From a checkpoint of a small mixture-of-experts model trained on Wikipedia: a sigmoid router.
Below are experts of layer 4 (counted from 0) of a mixture-of-experts language model. Rows are named router (the router's row for the expert) and show model dimensions 0-255. Each number is 128 + 24 x the weight over its row's rms, rounded and kept within 0 to 255. Numbers have three digits each.
After each expert's rows: a language model's description of what the expert responds to. This comes from a sample of Wikipedia text that the model never trained on.

# expert 34
router:104154128105136144134119131066134150116170177110121165099119130111139115132137140160142107150124147147110112109132135105105139084134162108152099125064108134134141121118099108119130163105138125160157190112071122140157100149143128120147117149124118084119158141124151092145149111136121112183131105076116133128109117157149107127125103119130132100110125125145157171144122088148134136131139113139178142101101066155155145117142146142131123123142116140141104144095130139147082167114106154154123107158095104128151072161153118115094137139110141114139137159079133110136088051147138101132114097130148168138145145112138112135109147141125140120108110137123146126178112101163082133087162113082106140116142097127155133142121107155142184157177130144101147141127103122186150136115150102
Lone initial consonants. Single consonant letters that open a word, mostly f, p, c, n, such as Net-f-lix, non-f-iction, p-lateau, P-op.

# expert 33
router:140144184158134157074142131130150150113129088109122156109116146102149097132128133129141131083150039103077133104075101084127124093165136128115146115121081157141155099147132135143157088118143128133146145116108069118138105130093106153128131151135131121161182100081174147148164114115099117139149108128147107146134143144132115148129167128126169113102130147123167129169143144140117128110135138133142119124110131195123157117126139124098127133161168108131084131123094148140139126142115134150130105151142123126116099151126154108074128153110150140177165143109139108089144140135126130156121111103120131184107163143135137116148116102119147109148155134160126139116105117150142104123153146142105159115088105113145157144141071142114107108136105187096106085103081135139115109144163109
Prepositions and and. Prepositions and conjunctions after a noun or verb, such as of, to, for, from, by, against, between, usually before the or his.

# expert 36
router:104146110103157148114103137107118148138157126162151129097139154120129106140110120125133102088143077129142112093110122130121133089129148140088094156112125168118153176137107149158101145127143112159094118144122109080164130124136122133154116162081129123117152134104157146117135135152104094156125063145081119138148080126138130113130118096095116093118136105049170164134144137123121131135159120114153158090148075121097109164139173139136114138115116153107127171117096149152132150124146127132137121150081102115140108130157111123105126106162119151136145153139136126119144099133097130137118084123203119150179158076143137154128140166099158125160158105111164108156115108126128127095169128115113142136156090128142169116115101118176154141129146139111179130075121117123098122114144101
L and D syllable pieces. Pieces with l, d, g such as l, ol, el, Al, Bel, inside words and names: Old, Polar, Older, Belkhadem, negative.

# expert 43
router:119153148114152133109109131096168123102113095153120142110152147101175078138104108147148105075086115144102107126112138115125123098149131186112134159085077170176135122147099134129144127150132117084160154137144131110160090140136119113151091147101117098107164151111125118145131131174108111150141124097101081150187133167156098115109118124096140127090097106104141151161164146135115116125136131103147137104165114146122140146155145127123151173112165153088135146117112146164141139136105127158121185154151113108141122150107145107069163138133075119133145117118113109140096132126113107158079106124133128136127143112123139150156129143134138124150106090126187174148128117129102126113136162119110122098135112090135149139138155123168122125152173110090199081115126110131132139128132128
Word-final suffix pieces. Final pieces of names and rare words, especially -ing, -ling, -ning, as in Harding, Coping, Kanturk, Venkataraya.

# expert 30
router:153153164138151130110106148097125153115146131167116154115153141129202134142135083152135107111167121106134140108120109086102117067137125143107114108100103129170149112112086178148124154131124100131106124098134118165155131146156126151168121134094097072122114131124160163166130085148124112158129110104095094126105114133132132117108120097116113111113128126134130147157145110135124101146121113143157149150132062143146118112133173147079114143126135152121109155140096163133131182132105105133113204163138107170176117131150168132100177139126120117119159155093126120109081089097110116126102085116159134120122160111095116138124182133118158120149108105115161128141101095121109112117139136158120125123140105127129115145146083119156154105133169123133146119112114133184105102093148107
Word-initial capital letters. Single capitals such as M, L, S starting a name or sentence, and m inside words: Membership, Min Aung, Military, among.

# expert 2
router:081125172116135118086096156108104161139111133161105167112173135112157098133147125134128114088063138126092093099055128093074135134141121193140122137108095165153146097126095125134160110104136117103120112118157127126150103102152124133134120118095141124120139123140165147146122120146146179155147098109143115116109056141128119134112175063115110111095139167120150130195122118122132095120175120136153131160103104111116112125151114145130134117148117163100137155109126151147126111157095167127127145155113118141124136149157136105129176154140117121120131128128104106124101100139132100110090120097189128149132137111137141122138135121105146145153095140117153132146139125148098137093132112126098101139151123144180125180145123103147146142149170140141130129115107131168122135092186114
P/B word pieces. Word-internal pieces with p, b or g inside words and names, such as the op in Population, ap in disappointing, and up.

# expert 29
router:132140155123159144128112152071155149150119112131116186095143153133137087192118111147123102073124094132092122117098105108112163116143147158119124123104099138149164148134141114116137108135166112120184150145143119124162113145142137136144119149106083121107122171115160132142151104144097140146126118108051092140155111133137104123113118108111133096123144156114128161113133102143139107139109128120156142093133111151126152138145133139092138142138146162107156171121110160139151126122101124179092148138091115134101103182165154106104170156110084082145172162087146092134100105130126087091109110126136105131135160135111118120138150118100149128133117090113149143140088099152121145111129134136090108093134080101166162123139133132159147141152182143132182094133124109157124118120144092
En syllable after capitals. The piece en right after a capital letter, as in Venue, Genetic, Gen., Venetia, plus word starts like tr, gr, X.

# expert 17
router:094174135161144128114117139124138156139116106179128154098188128154171125167146124138134117092165105135141131135112084125118085147147122133101120122089108155180148128118149163106165130119130094105126127152146121133139107161145105129166106140124112140075123117109125193161137086180108116134174124103125104124142091118161120157110138117089132054122146130087144121136106114153118129095133121119128187117140114132165153118145158147110123114099159120113153158136066136178124132159129106133110157154103088144135114153121121116124148158092113117126153156133123107111101126119109111138099102114157126153097157119148133141128161138124164103130155074048133131142104097123134111098135149117086126124145104111118191126130089157135136095129146145096163118124125118128111125119139115
Places, buildings, arts nouns. Common nouns for buildings, institutions and places, plus art, such as school, building, city, station, house, and art in artifacts.

# expert 7
router:133132150131170133136118141141110162123096119141132122102159122126103103163105097138167131126149136135109195088082108114141145106163114145126133123137127165144142143155123138136120143104144129132124129101119119167143108117144114105122118145121107113103146162106148119122098134136115144145149116134067131152121088144154134141117135131116108196093123130095132137143150103110098068122111091072145127122099148142151140158155107148150146106176120149097099152132147135149070147120123134137123156141125104117175131175171147101133122123146128098175131126087144153140089092118099145126149111134168094178103149103105152121153161145118143150126156119165144102151110134189101097089143108058106100107104079125123120150115134094115147116141140145087151114109087103108068119134149131
Line-start list markers. Hyphen bullets and table pipes at the start of lines in lists and tables, plus hyphens joining compounds like poverty-stricken, best-seller.

# expert 37
router:120149127122135128092086111080096155134154143119136123132149154124136137121133135194135141100138100099144146101119127114099142132152120102120108126084112106134135153144154106118134125121138094107156133106140132104171099161134163155134104131099119104145156128087122143157111162162082109162136125084114114147162138147132091163075167119110157084120131110118160141153178107134125111108131138100163122129103071128120130108150137116128125131157116123118108130084122142138155106175111122103063152130079126132142118189130134111130143161146113116134065137127141137145124125126074121121118137128131117093110138101112136138159157171122176114142113128144146144190119106107111127125153171102108113087150112119175202133128135097148177145140119123103180099124116092149099122114154127
Opening parentheses, numbers. Opening parentheses after names or terms, as in Drake (pictured or (born 1943), and small numbers before dates or counts.

# expert 61
router:141158142162130098114108122134122117158082099137132148124161130117094096118108105130117121134139106167133112135111115117108137150159108116119125113141117151129176132075082108114139121167161111114139162134101088153147101164131095091116132209089122102119124176111131148137186126144081148142149109079108128135106127153153090144093164138129127081115129144109141132146154101136123056128173069142153145134095131139167133106130112151117122150113180108116145145110119146101165141132107126106121139139101129138160094126110125111154182154101076085141172135130102090126152085081144138172132129134148136096113119151142127134140130157127154104126137131077130136106098114141148119111158139100115142123175126136134159161116119148152134113125136113155140098134153137119092103159163123
Years and topic nouns. Year numbers or their last two digits, as in 2014 and 19-85, plus nouns like season, film, States in career histories.

# expert 44
router:154113169131162130132092144131139164123110123181117183098136123131130095144112106158139140154195126115138155118128127103108120093146115105098132144131108133158150155124147150154130098162137104135109125150134145097129119154135153145131095115132114120124146148090130133157109121151108127128138099130130134133134109151173147132111147119117128134111119131117140151127130116143113121130183120096130129096106097124165138112155134148129091163156151148104098147090108136122169141175091148151100148139108087140118121119132133106136183188125110090145124150124143109129098133153106106149111068123156121078130132101136136177104109152085138094130103065090160125143092077151159102105164153144109145095113093108174111110109105106170142108173151169114151132113132062145115084099147125
Mid-word syllable pieces. Second or middle syllable pieces of words and place names after a first piece, such as con in Brecon, en in Loenga, Re and Un prefixes.

# expert 12
router:149130157101160136116137137115184136124146125137084154083158130124109117136160130140045123102126094183108174118088112134113130134150134111063141136110118156131142129142121105128141133140133119092079143071118107080151136131103128120145110154076119102113166139124138167160134162151114131146119125121131114142143101127105121129109145112120113157120142154087165171180127128122104079105166101104142119109129117129133146147143147141094099149158136162107096142096137154170136102149080166168106145134109134129131127175120127114119133135071111110126185147091096108104087108139101116097110109156127133122114171133116123158157166146127157131118104128116131145144123107114146091113123137099131173112161106115151162130133120139158118107184155135149175136105114099126101133134138116
East Asian name syllables. Pieces of romanized Chinese, Korean and other foreign names and non-Latin script bytes: Yao, Ji Sung, Sánchez, zhongxiao.

# expert 8
router:136118129117126172096136109082129129085122140141128183105147155114148149125138076129096067110110082116103147114079071101128155127173119138130153152105145139130138114150117121117147146104138138145117153138141063156129103130112128090134113119088126129118162142096118142156158076130137146130150132118105111123169103177161110159125118072096107129095137112078141137127200081177095123145124123093131132151145122127133117141197151195112138166153125140128119151111079127103154141135091132138116139114104181136150114119151114124137164148122119121124127118108154113147115137102113118170131117114162122126171118134137144122160119157142149084119136147082138127132096122140124126123122126147115151106117103123117148154128125116160183109135174119168120136133141127113098093151144111
Clause-ending punctuation. Commas and closing parentheses ending a phrase or aside, often before and, which or but, plus words introducing examples like including, such as.

# expert 10
router:138134163144138162109094162102120134127121148092138124114155183129156115123120123151107120110112112172099109115102139087100151116126154138131131134101124168155151113121085124120108134131177123123134129151138105141192107178116166152161110172113115123126182167109129143135166124154100117134135099068125117137138110157139078127120132141099118129119144140111106111115116074135134104112127144115167151114138103143113122161123160125126098152116129144123100160085085117108099135124125119098115155202107119145117126132170140132148119141120084136131201164096098119104100103099110109094115114140132131158132120086118119144161167155127184134126142128102129097155105105134135124119112146103118145121127073157139153163152154107164123147172119155107134128073117121156099120118142072
Capital name initials. Single capital letters opening a split proper name, often in lists or tables, such as K-onka, G-undown, C-ynthia, W-ikisource.

# expert 21
router:132120142110130117116121217087128135102130117152131183113131162142099100124117136164134087127170090110104145066095095116078123084158102127102082132147113144161154147159124151106125142141135104122152162122108104145131116131162154099150106113128121129099175159115170108155135111120100143181144122097129143129132132128141131146105109121115154153114141157113160145134164144141137135109135127093129147129131136164122195089118106132108072101158109108110084127117119113146180124140106104137114143132084139139116128126168118144140138132118131104127136133127139117115122116151131107182083138136163136136102131119145118161114150118112141139105150108153166115154102092129136100116167131116099136079130101112161112199128125100156180099148124142105152100091144137099127101173117117
Spaces and prefixes. Bare space tokens before a following word in running prose, and word-initial prefix pieces like re, con, pre, inter, as in re-designed.

# expert 28
router:136140140138121153129114155105160112167168138136152137104146128105158151156154079141076134119154154119109154077117088151096142062164122142099125138077136147126123105139121139138115113131140088093159127125115126085148133163163134120118122171107119117083109147123145125133154138157112153149156110155102160137130120148154128126135110085102164146120148148143140141122124088137129128159119101101121151139101106158094143116145129139124118103123110168117079194141080141093137141133139087154120100127092146088133114128131143095077168144096116113127162130126098138070108122151107126129116147119145130105113147136126121133112137171113163136158079107074141146118108124124122101106163116126127089119126088142157146108130104083160138140159127146160177121101123135157110097155191154
Verb stems. Verb stems placed before an ending such as -ed, -ing or -ation, such as develop-ed, continu-e, found, form, mark-eted.

# expert 56
router:115141134134131124123140127094141146123075139135132114103134155131123132126145143175101109136163143124092122117140096117139115127137108139145090108104099167133135120133076128112170144159142076127113159133156085127132082162151109095122128130117114110109119127097113152153149131151088145144165114098137118125153097182163109138099126153163113140087117147122125126135130106108124139129118146127195144148110129133123121100170165160109140141129168156097144166137079138167137123127111064113094110152096140139174136131094181121119141111132089099147158155142093116147093123147106113154132118099152189142156120100138133108163153145155137096126117111122145147146119099138131096112150118149086139147155081093107158161135133126120125111148131110112134095115087133154066070169179116
Noun suffixes. Noun endings completing a word, mostly plural s, plus -ation, -ity, -ment, -ism, as in threats, probabilities, nominations, unemployment.

# expert 59
router:170139125134154109124073173119142119177097123142112134136125151115142132134127126151138127102138113120134107095127113095123158124152097158129099134114093155174142154137110138102120122150111135126106141108111095107138117187103094102179118106100129102140134123145116156178166151153136161193171117130087163136120111149125085172135161127064152074097105115108145180142146124168095085155122129126135157134087107160125192134165129181108101182132108127114096135133100126113115134136117136124093154125118125138140092128104126107102124153110125092131127163118138087147136107132118120113131115124116119132135154100139177172159146161106132114124117083097134114101065108170101123133132175105138102123110124124144134160138149094145158113141123128095127133125122150119115140120138101
Line breaks. Line-break characters ending paragraphs, list items, table rows and headings, plus heading markers === on following lines.

# expert 11
router:117142140110136139126111135103136173128155131119126128125140139127177106152139107132085124124113127145124147089085126136056144099131147119074100136102122162137133150144103115144111151100146131105150147130093117093129124121110116116184117142107120105130145102089129110142183091133066098150175109116139129135154164152116124177128132128132110141133112154154127141152145135138125143083164129122148146123121110104132140132139127170082111121088143135081136139118107155106120113099113143124143129190092126137135130152164141108123164139095127102118177149091151115147085128131120087112087117099168153170108132081097120118140169131111127151129110120116157131181099100132139091110121112105088143143143111121186158174131140082133133169181150128148144101087099118146119131175129106
Word-initial letter fragments. Short word-start pieces with a leading space, often after the or a, such as co in court and coast, or p in pursued.

# expert 5
router:125173135077138156077138166133163172148063135138126153118130144096117113124121129124143122106139122174094134136131109118089126104126126116115133167110116125125176087151116130125135097119127091149140169132146116111163111128129118156133098135108103126157142120127138148148131108135135152154133136092068099142128111175107141118085143091120101125115095126151222189122149128156122129166120120125149110107139110149135162125145125186109157105121101130126111135122096169143169137139107117144147150099149158107093142172139169099105125143091110102127148144136120110154122151125077106131135118125132158120147132090111105170109122154107141099131120109127135132125106110152110133106130111091135114093133113129161151137151122065111165120121127110103180131062127107150092111159163110
Mid-word vowels and syllables. Single vowels and short syllables in the middle of long words, such as the u in sanctuary and eventually, or tro in controlling.

# expert 38
router:097135162125140120078111114130123157141122106159096159118141147131135095139094089158087080092125133183089153113104116111117126110125101136125146119108081119167176120165129175191146138126151112110102151128154091163135133122129119185151124150125121126090155127102139159144155127115113125165164112087089110143143129123112112142109146082158130146098146115114130160179139120147124102126150084115143143121152095122152156122174132118113090155121128129114101138122111149146125170120100121156129146158102107148077097166121133114101138165151154089151174156114101140110142087152074097083107123121119106134135135130109123133123134132101154102110117119132143098144113135170120122121156139136115156108154111120163138128119121161167153109156127152108157093086083107127148093154131090
Coordinating conjunctions. Joining words and symbols between items or clauses, mainly and, or, slashes and ampersands, as in "compassion and", "Team / Apps".

# expert 14
router:128158147144139162145108120117139162143097147125111122103138153100143129161138115153100095116148127125128139123136110098101122142123094099144108149134095147155170140128113179113172141153166123115116141128132118123151111137132129123114099127069103136074118179131154134130135115143098091156129113102122125149178110146121090146119104128121123143117123143127123122109150159120123096148131072135141162128156109102134128113133147144089144111129118173074119136166111168143125126135109137134075156087140167106127099138104133115123158181152079106128141103112083123154145079095119099123104091101130149156090174138147099135205145143146135144148109120097145209129110103147118117136149114118107099115155098139171112141117115164164123161121174159118160128132081124145129117140179133
Numbers and percentages. Digits and percent signs in statistics, census figures and election tables, such as 48.0%, 37,108 and vote counts.

# expert 48
router:119141126122135158119097130124155134136139149149108178129137150096199144176167113162154100132126121152152147098110077121090134112153093137131137093105103143153144126142146111127195109140148144149128178143119125115146113128160124075137100181125120114139149167121133134115134104153130137153141103111141118120123060131131141166093166123114176143127147170078101116123141140178091140116163113157151129133134094119112125142148122112094115120136166104059141162135125157138114136101115113079093133161105156101137122129127153130124127128087152099157107159114103107129102136087071099104122089134122140155104133121141139121129132151119135188156107115128138156154141117131090129127109145093120142055130115146143127141110158114114103109143145151088134140149125125150103091149124111
Numbers and quantifiers. Number words, ordinals and quantifiers after the, of, only: one, two, first, all, some, both, as in only two weeks.

# expert 52
router:137111157108133139114089134108137177130105120143108114099149129163168096150115129121074139068166087095127133122116145126113117091113114133134113162106124132147167139145130119131109152126162096122088135118152131140148073141137147165163134172094171116127161166128154113155151157093127105166131096126141168093179129089128138132107134125088120095080103156094164135132153100131118129114121125112125127151125125194140170073151137162117135131156090129089122118123128131109162137124110157140120152131108143118112118148141141111115123117126096093157130134062125121126121108161102139149077070120182129108144131135123130161141080147127143131077133111155142174149124136132082107115121136123128146130146112114158145142176102114127131148182125111120157129141119070142115149126143111
R-vowel syllables. Syllables built from r and a vowel, such as ri, or, er, Pri, Car, Ra, inside words and names like p-ri-me, Pri-mary.

# expert 40
router:111148154145136113116114122102119170134111151138108118119138116135132131159126101158140100101105145140107109145122116102155129125141106153121121108107100138126133129072093122095188134129162116109125131137168093130119109155137076102138121148114101131085135144086119161162142135139097148139166103104119142159150159156168115106112086147141178112099119105093105132126132128147126078099147118123150112142116142129111144106124113138125125148135144156076138139132086141130113157150130086172111142133114097126177140120160121111105194179059117095120146114137114112124084143120127118155148077148161138109123127125181125144147139146097188057142099109130140140142131117133121116110139156134062146120145121165156125135107078131150117084167172148107143112135155102150133099122127155
Months and name endings. Month names in dates, such as March, July, and final words of organization names, such as Force, Act, University, Detachment.

# expert 63
router:098179117143133145112125150066131166162120142125094178125144119148112152117132142135097137129125122089139126110129129109086126106171120099120106119082076145132158155172083166137150105066132105102125156162137124125177113169162071121114107145138129120084136150111160142125181122154137163152146119116139178101110150149152146104087117103134167115106127111112105130111143081128103123137122122093140174124098119133137127136145153111107121102130138161122137165156102139119137153156147150169126141109114139121162089131109163106110182145084142110192129151138097118128120101119095100152141131112145137125129132106100096112132163151098131111177090101121152155133108131138123099120159148122119111124085125130159140125137126111157142115175156124111169100101151095147129098111128124
Latinate word middles. Middle and end pieces of Latinate words, such as -ct, -ition, -act, -script, as in effective, additional, prescription.

# expert 42
router:137147138139134092109123146130127152163143196137120119103141168125143121103132113125082108091118099128121113112096139104116129111143093144128157151121091141176151142144127148129116112118161108134120169102158113180163132162147106121147122165133102124088137155105138162145136111140072119157142113095090107150132121110117124142108115074126134118099132130104135138171145122161110088142123128085115140113134105129077155142138149119097138159097136131119116151135142147073096148132114140155102138125117115112108103143116151111148123150122144114144201157097119094117079077128130124139106103124139159163062110113166125136180158134123158108110115138173138155159111092142076103107132153133105096107148101111167127160130148134152132101183146144105177109103106126135107163120157122
St, to and U pieces. Word starts st/St, the word to, U in U.S., and coordinate marks: staffs, structural, stays, Saint-Jean, 96°42′W.

# expert 20
router:130141178136145112119122140091145147169143144142095138104134146119170095147177128164075114108130144146126146118129119103083141136151135161121118129112120151143137099153117105131124108146159098138144145138157130153166114141129121116158111124099116106120124121105122117167121116123117149129154098107090146150147145154176102162102082128091168076134110154108162142163133143154109117101134100123130145129118125136120126139148178152136103125132125153117121133118117133099159112161121172120118172152097105109124116133140177079135166144110108104143147123100148128152086108137086121176118107131174157135087137085149122130126157122131151151101095075078140115121122059142056105087120153136101099111143117134138168158166063135127145114152166128109130105095108104128122137125144100
Table cell separators. Pipe separators between cells in sports rosters, election polls and stats tables, usually after a name or number; also some verbs like was, wrote.

# expert 15
router:099156118190140113101108128112113153161118109139112184112140132143185083155089111135108084090089125088110116118126086125115116096146092123072150116115082136153169152127097137121139145156162112111095142149152103106155116136138110145115105127089123133105135132126120155158168160116118118167155102103086108121165116115138126159098130118133125114092113181111121128156165137142108113098137108100147183115108113121133155078126140152127124172136102137082126148138075131100129147119120114126143142125107106163142139150132170109127170133121107087116166134109116103142109108084109127175116111134161164153129119125122126138124138132144172151156136103114162157120127127147105103121197166103075136095143104128137159167133119150167144140127140130099152105120125093139111125116133125
Common noun heads. Whole common nouns after the or a, such as date, state, control, death, plus word-final noun suffixes like -ence, -ance, -ity.

# expert 51
router:097135159153148112125124144124161145153134156137125156114122161097117142094074158183070113117164139115080160123095111066114139119128147156139110139117127126142122151151088183107167083121137120082123163112113135115133108122140133118161113136118130093128147123146145157129150144128123116120162125093144159115129152137130071158144160112122147083132072101096137128175160130148107111150155138131125130128132123174081124104112116153156099151105122162119084132130139141118156127151093110110130146115123153137130100149109150138156145132125146142148150173072159138114075131056099091123135109127125116110119170135126117111157084159118155120137133143105136147143098129152115089093156107128089140105144093122157147141141130151145162132128165153133145109110091094155102081137140103
Infobox colons and years. Colons after field labels in infobox-style lists, like Reign: or Tenure:, plus year starts 19, 18, dates, dashes and table pipes.

# expert 39
router:134117150159120131139131165132112177130137132120123123084172130137144109140113102143151123080130131123119120123061148068062141135142097112106144120070108155165176109118141140135137152123145126099124136179142115094140093162173123136139120146095075115121144112097139155159130146113133112152165135078083121155189105107110112173071126109123142127101120157120190140165145105172118130140143119089129139122091116132107137155117166149118151110119143131079113158077122129129090107132119141140134152139143115152121117148154141121110140140119099117102134132096133104140113099113102130134109135102142168158121126146136115162180141156108096141103137098121146124109120163142128144083127134129111170102111140148126148134159112155131152150117145091147179131105126086112128116137177106
Short consonant-o syllables. Short consonant-plus-vowel syllables inside or starting names and foreign words, such as lo, ba, co, ho, Bo, as in Dolorosa or Sharbat.

# expert 25
router:152160159116133124100096159128167158089155124142121098116155133125187121152111077135115132094118129141105150107084125123104090081147106133110118122142109129148131147098119153140137088080157103133118142113145115141139101116118152150100093144102124088096156116103164160134126152123101090154133109123096168150141135124133116166114152102066139099092106116105128151164139118146098125065139125097134115136125093156098132102132111135100140145107117183109165135142079115130140119134116099109138165165103114116093133148173153084111148137136139134117137113125159107167123143108129110160142114143146179170101139132149088181142106128106165134104133134072162113150120144113098133125139166150109150111154153083184150166132092115133148101138164128110121135140133120123111113130164124
Locative prepositions. Prepositions of place and time after verbs, mainly in, at, on, along, near, as in located in Tarrant, caught fire at sea.

# expert 54
router:149141158137142137123113179125144150140104131147108127117141161126114114155154099147073118093170146138096123132105125104070114149136133144119113154108119141143132127089112133152155130175153079140161165133134085141125136126159132183186094129098105092060138174103084155151161063170133116178145106130135134082167123158112086125113095118131130119118139140115110150117124111134129119113156106103148132146135088149129135120150134124106118137143111112128105154159098116103075133118102145162120158143141128129121134135144136123107157129129113112138165165134132140160110115135085104113072105137150120138120150070126119101140101154094155143152161101118147169164103117144136092119126141139113153129118122106127134161173120103160135152166128143100154134077113122172125114086141135
W-initial pieces. The letter w/W and th pieces starting or inside words and names: written, Woodbridge, Kerwin, Stillwell, lawyer.

# expert 0
router:123148175136149170109137150133124162118128154150110173072154154112105137120106105146132127075173157087149149139135116098141123138132135149117119090089109122156155119128142148134108126148145130141104148149144118066129137128123117142163089148107129126106157164123198154146148090156102109143118101076118150126097114095157120166126117113141148129118122117100173131149143104161106114167128107129121120148132088177145147097137107148135110149105106112119161123137084128128118105113118141145098145151125117135166101133126152120170151160130105119142119121111152095140160060132121132108114084128183128127141152141127166139118134145115132117117105126135115129133122124131077105096158120101116143084165099073144130135138106102131185168162140142137139132124126109139108100095138038
Ma/Mar name fragments. Syllable pieces like ma, mar, an, la, par inside names and words, often after M or B: Majesty, blanket, Marmaï, Pascal.

# expert 41
router:149153122147163136128087169134176143142111149151124112117167159094122116114103157130090062112126119130132123089115118118088161127160120128115112086091083157110133137133087166150147117071190112117132127151131135158137123139115133147171086128105135116110130145102190147160127108113127143159137117099167116124141106156121121121112118132121140093107141114107160116089140115145111122134146108121164137106118121161120148136123127125107122100124123126134161141144106180164183146113098118102121150161088153145105074114189152110114102157139113092135151163123111104096101083119128110151157130109139123101086151123147155152170130111106133139096122095122170137148130118137133099098162119108112182119137087111151145113170170108153122149125137164158138125103117114179122093120134123
Section headings, line starts. Heading markers == and === after blank lines, plus The, his or a space starting a sentence or line.

# expert 4
router:108129145143147165132123125101123171114105145190104151102178139131123134147072118145147079086106076108083143132118103138120118146123101114078135142120083139143140145105129152138165128118117103117159134119096130125165114157115121108125084132129060110109138118107122136186117120157128137164139108106122133138140139144171117141095096132099148118118098142102112171136164154130117152089140106075132156128110110126105158074133179150116136127152132094121158150116109140136136119106109111134115128107137127133125111130169164125147136140104143119165133122141134134118109133117100122123074093101137134153114175097110158158177136117110127137108113130060167157160133097144135116131153168085110131138122108127162116157121094160151128104155164104142166137112062108131150088116144116
Word-final e syllables. Word-final syllables ending in e, mostly in French and other non-English names and words, such as roman-de, Collè-ge, Ves-e-la, Tor-ge-ir.

# expert 24
router:095143142121136149083128189142141148120112148128108140113123140132145139113122126142114081125136120113075112135099140105118128074152160123116090129071112119144150139124113153152126131135139126145080177100154128128170076140129093116175114124125091060114112126153131167108145130127121105125160097109136081160126155137123117160121109128092159109100146116106147123137149124135102131103158110114135125135132103111126132153147150120121121144099122152101139183113129128123124181118092118084113142128100129162196133146168134108127143144089113118127116133118123117118130098161122120130118115156124175150101143105128134185135131143081155114151104107158162128169106122171102146116169164152134101142155090102166170155151048140126138132150117127129178113112102141098105094112129120
T-ending word pieces. The letter t and pieces like at, et, ot, often ending a word or syllable: lots, plot, meat, Barat, Kettering.

# expert 49
router:152155133145165168098102114114147128121161158134071168126124123117123106111107123139107119134117119101122155119125141125136148108140116207097104162100134119120159085113115153106103104153127122115122132095114105133128071105135100158105109130077115077121168140115115127128180075106087119142147116111117120165176131139146061150118114105102170132131145148126123129086171111177083106112161112079168133133134102170131096141150156152099126133162143160127126152117133136115126120157134090139118117151138081109104116126156150135182134149084086112146164162146119114100121139094133127136129102143142131150136136154115151160140155112145145103108118103134136150150141088134113097087168101096109157140132122128153142118173141163131146124134173163120137092123115118113117114119144106
Personal name parts. Common first names and name pieces in lists of people, such as John, David, William, Robert, Mc, and name endings like -er, -ence.

# expert 19
router:114164133140157124121110162147128165136155106109114116105141119135153126119065162150115123090108134144124132112085143128102128140137108146098176116125122139124157143139108110144100109115139092157189144137169156151168144161167067108138105120098119143151128098123117142118123150169075111149128120103089158142127086127147132137094105097093141165128092146093195129113143136171097108125134111117146155129125096173082212090133171136114105154155165114103098144120118132157144136119107150144120141139107153119102115150165122136103150153147073098118102155107136130158123134128113102124131108121106106153119142132149137141152102107141134148117153121083120120134109106140068093125147134124106148144154090118135127134131075131137149096137127106128184139141134132150128075147117117
Short syllable pieces. Short consonant-vowel pieces in the middle of words or starting them, such as le in fleet and flesh, di, se, mi.

# expert 18
router:123159130109136139133125132099119138182116103136139147103152130133092105121142133138095123104172121140097150136121122099142125099146120167134096129105134117145164126080116141134152134099124131135108149156105102137140106157136116160106112133098156125151122134106181146151154102148110102126118106109136112143159115153141121132115151120098160164111113204132142125149156134112131128146114102141129116109092131149112109109184114166121139154132157163115081152171097140107171144141126109128095200102098132069156127103108142127153097164111126105172128116110130047137137118120104116094132106108163124151109146141112118122117128198149136144146124112133117138139139120138094122081136166130068154145160116121118149149178128128145185081156134126089146128125097108120080095112115089
Person and role nouns. Agent suffixes and nouns for people or offices: -er, -or, -ist, member, President, author, player, as in lawyer, inspector, governors.

# expert 46
router:093124140146161105111096112122114135145137148110128116095133129091125113168123092182118126133092123117112142128125124090111139133142121151111119101090092133170143119100130170145182098172144118114115139103150152129156124178111102084136112121103096115126164130100149150176178127131113184145150123144140138138123086176144113175131118136138090152124151123117139166156143104139103096135141109080156162110124095143072150120141123173106105084155137162125083144151101158093156115134133116146127127123098156143184114129117153107073177142111104122117157134121115126138082098120133110113137153115152141174162125142117143135119154162139144114118178103126151133167092126167126108122147166096116129106139122116140128178129131136129105102130107097113139122138070116134132094164106122
Punctuation and capitals. Opening quotes, colons, slashes, apostrophes and brackets, plus capitals inside acronyms, such as "Two, km/h, 2013/2014, 48'.

# expert 26
router:130146139122140112089116178160114157146149103148131108123156157090152097121095151130114116053132119120109154114108158115120140064137129130094141133115125136131169116138129151144127150097149108157092143136148123120171132155132151155125125162095107118124146169121175147151107060126104110156131114101074081176158149106109108140083143123113104115140119103087144153125157118153107100102157119094133156081128140155134150122121127182140119169161120132121105120128123118145121121121129140139122119140099149137103128116154137125111110145116103106109143179104155134140110121156128100127064075116134148140116139103130135126126130137101150107128169086146129127137155137125139049152140134046104158127154118133164155134120142149180135097160159118127137124112134104109096115131107099
Name-initial capitals. Capitalized first pieces of proper names and foreign words after a space, such as Ro in Roma, De in Defries, I in ISBN.

# expert 16
router:118123144131152176107082163119156155130126130131154122092133151135118123163088143142103092105135119139133153066092098117104114126125106106139139117069072187133132135108108150134128110143140116135101150100090120113125139116153137107138085121103107098135119141095121148123151109124141092140176100108096094161150135145124108167129135072117129158127122172105152191144161111164103117083116113128127131121108107151142135126145139153118146115144148170128163144126120155131148121147108102148134119162115100120129127090144128123131120233142121119153146123098120107134094081128102103139140131136129185115125155111117133134126128129109125108164092102115154133125081105167122075120156171118127158138138128150137140137192119146129122147143158161113140134098124130194092112127141118
Table cell separators. Pipe separators between cells in wiki tables of numbers, votes and sports stats, plus separator rows like ---|---|---.

# expert 31
router:149166115123161170136088138134145150106127095138120130101163147141147128114118088144114129107123076125100109101141099136124116061137121154140102108132105153121126115114116179124128151121172080096139136102147081118145136120167128111160123134161102109078130118137129168137151113142149105153151105090128134120134126120137098152117176133138154108126124174126121147136137148150103118132148116115142187136079119135126170099138134132144139144158166141073122173106124113109133140142102114120073145147105136114129126089093134133111194157127112089130153159122140110115106155105114118139135095088134141120122169140158128170151135152150169105182114099106177181121108115139110133098136112087082110111117096111168127134122113169172143114136155162116143126111142073142127118150110150
Sports table headers. Endings of header and label words in sports statistics tables and infoboxes, such as Player, Position, Rank, round, Career, Total.

# expert 58
router:135155151156150143144115132088170142141132105171151118120129166085128092175112094172119087111116118096094169101101102100112169118154133136139084114112079120153134114173100158129153160177147117126123122159127086073135101118116116135103116216122123106145107146135113130129160165128104128137143109118069132133137130137136109136099114106119141114121115120144128157146142127149085148109192114128147130123080120153080116133171156131065080115171142126111133109137125171115112172143107124074135122135153162133130107131136128123133132140107117101141126159105134099124142160134145120128095137135124110106076170138135110151131122155134119104127096120097133173146102115168122146141164115126118134107100124126101154170157132115124118120181127141132124137103108129115093129133170117
Clause connectors. Sentence-ending periods, commas and clause-linking words such as which, when, that, but, had, since, though in narrative prose.

# expert 47
router:147137145139143113135115138123154166143117121146143124086130150115153086133126124146143098102172109127110155098137134110105132120139172167102134126106090125168166133108104132153094143139129099167119165096166137168149101134144090156137083149111113116093151172118136141145122146148098148164155100086099116135140125145108134122109108090117119115131129151107133173149165115123112091122131115062156164156105106152123142086133135148115102195124126158111123140133136146123129122126091110142087135144109131152121102114139157094118176155146098108144171193109091108155103109131107105109084112119181164138115153109126103168152120126139133128133087101143119150139120138150121130101162154083114105103115101126182160137146089139154164115154167124096157117115136118112093088117125099
Word pieces after capitals. Pieces right after a capital letter or word start, such as ver in Every, en in Henry, An in Animalia, often in taxonomy lists and tables.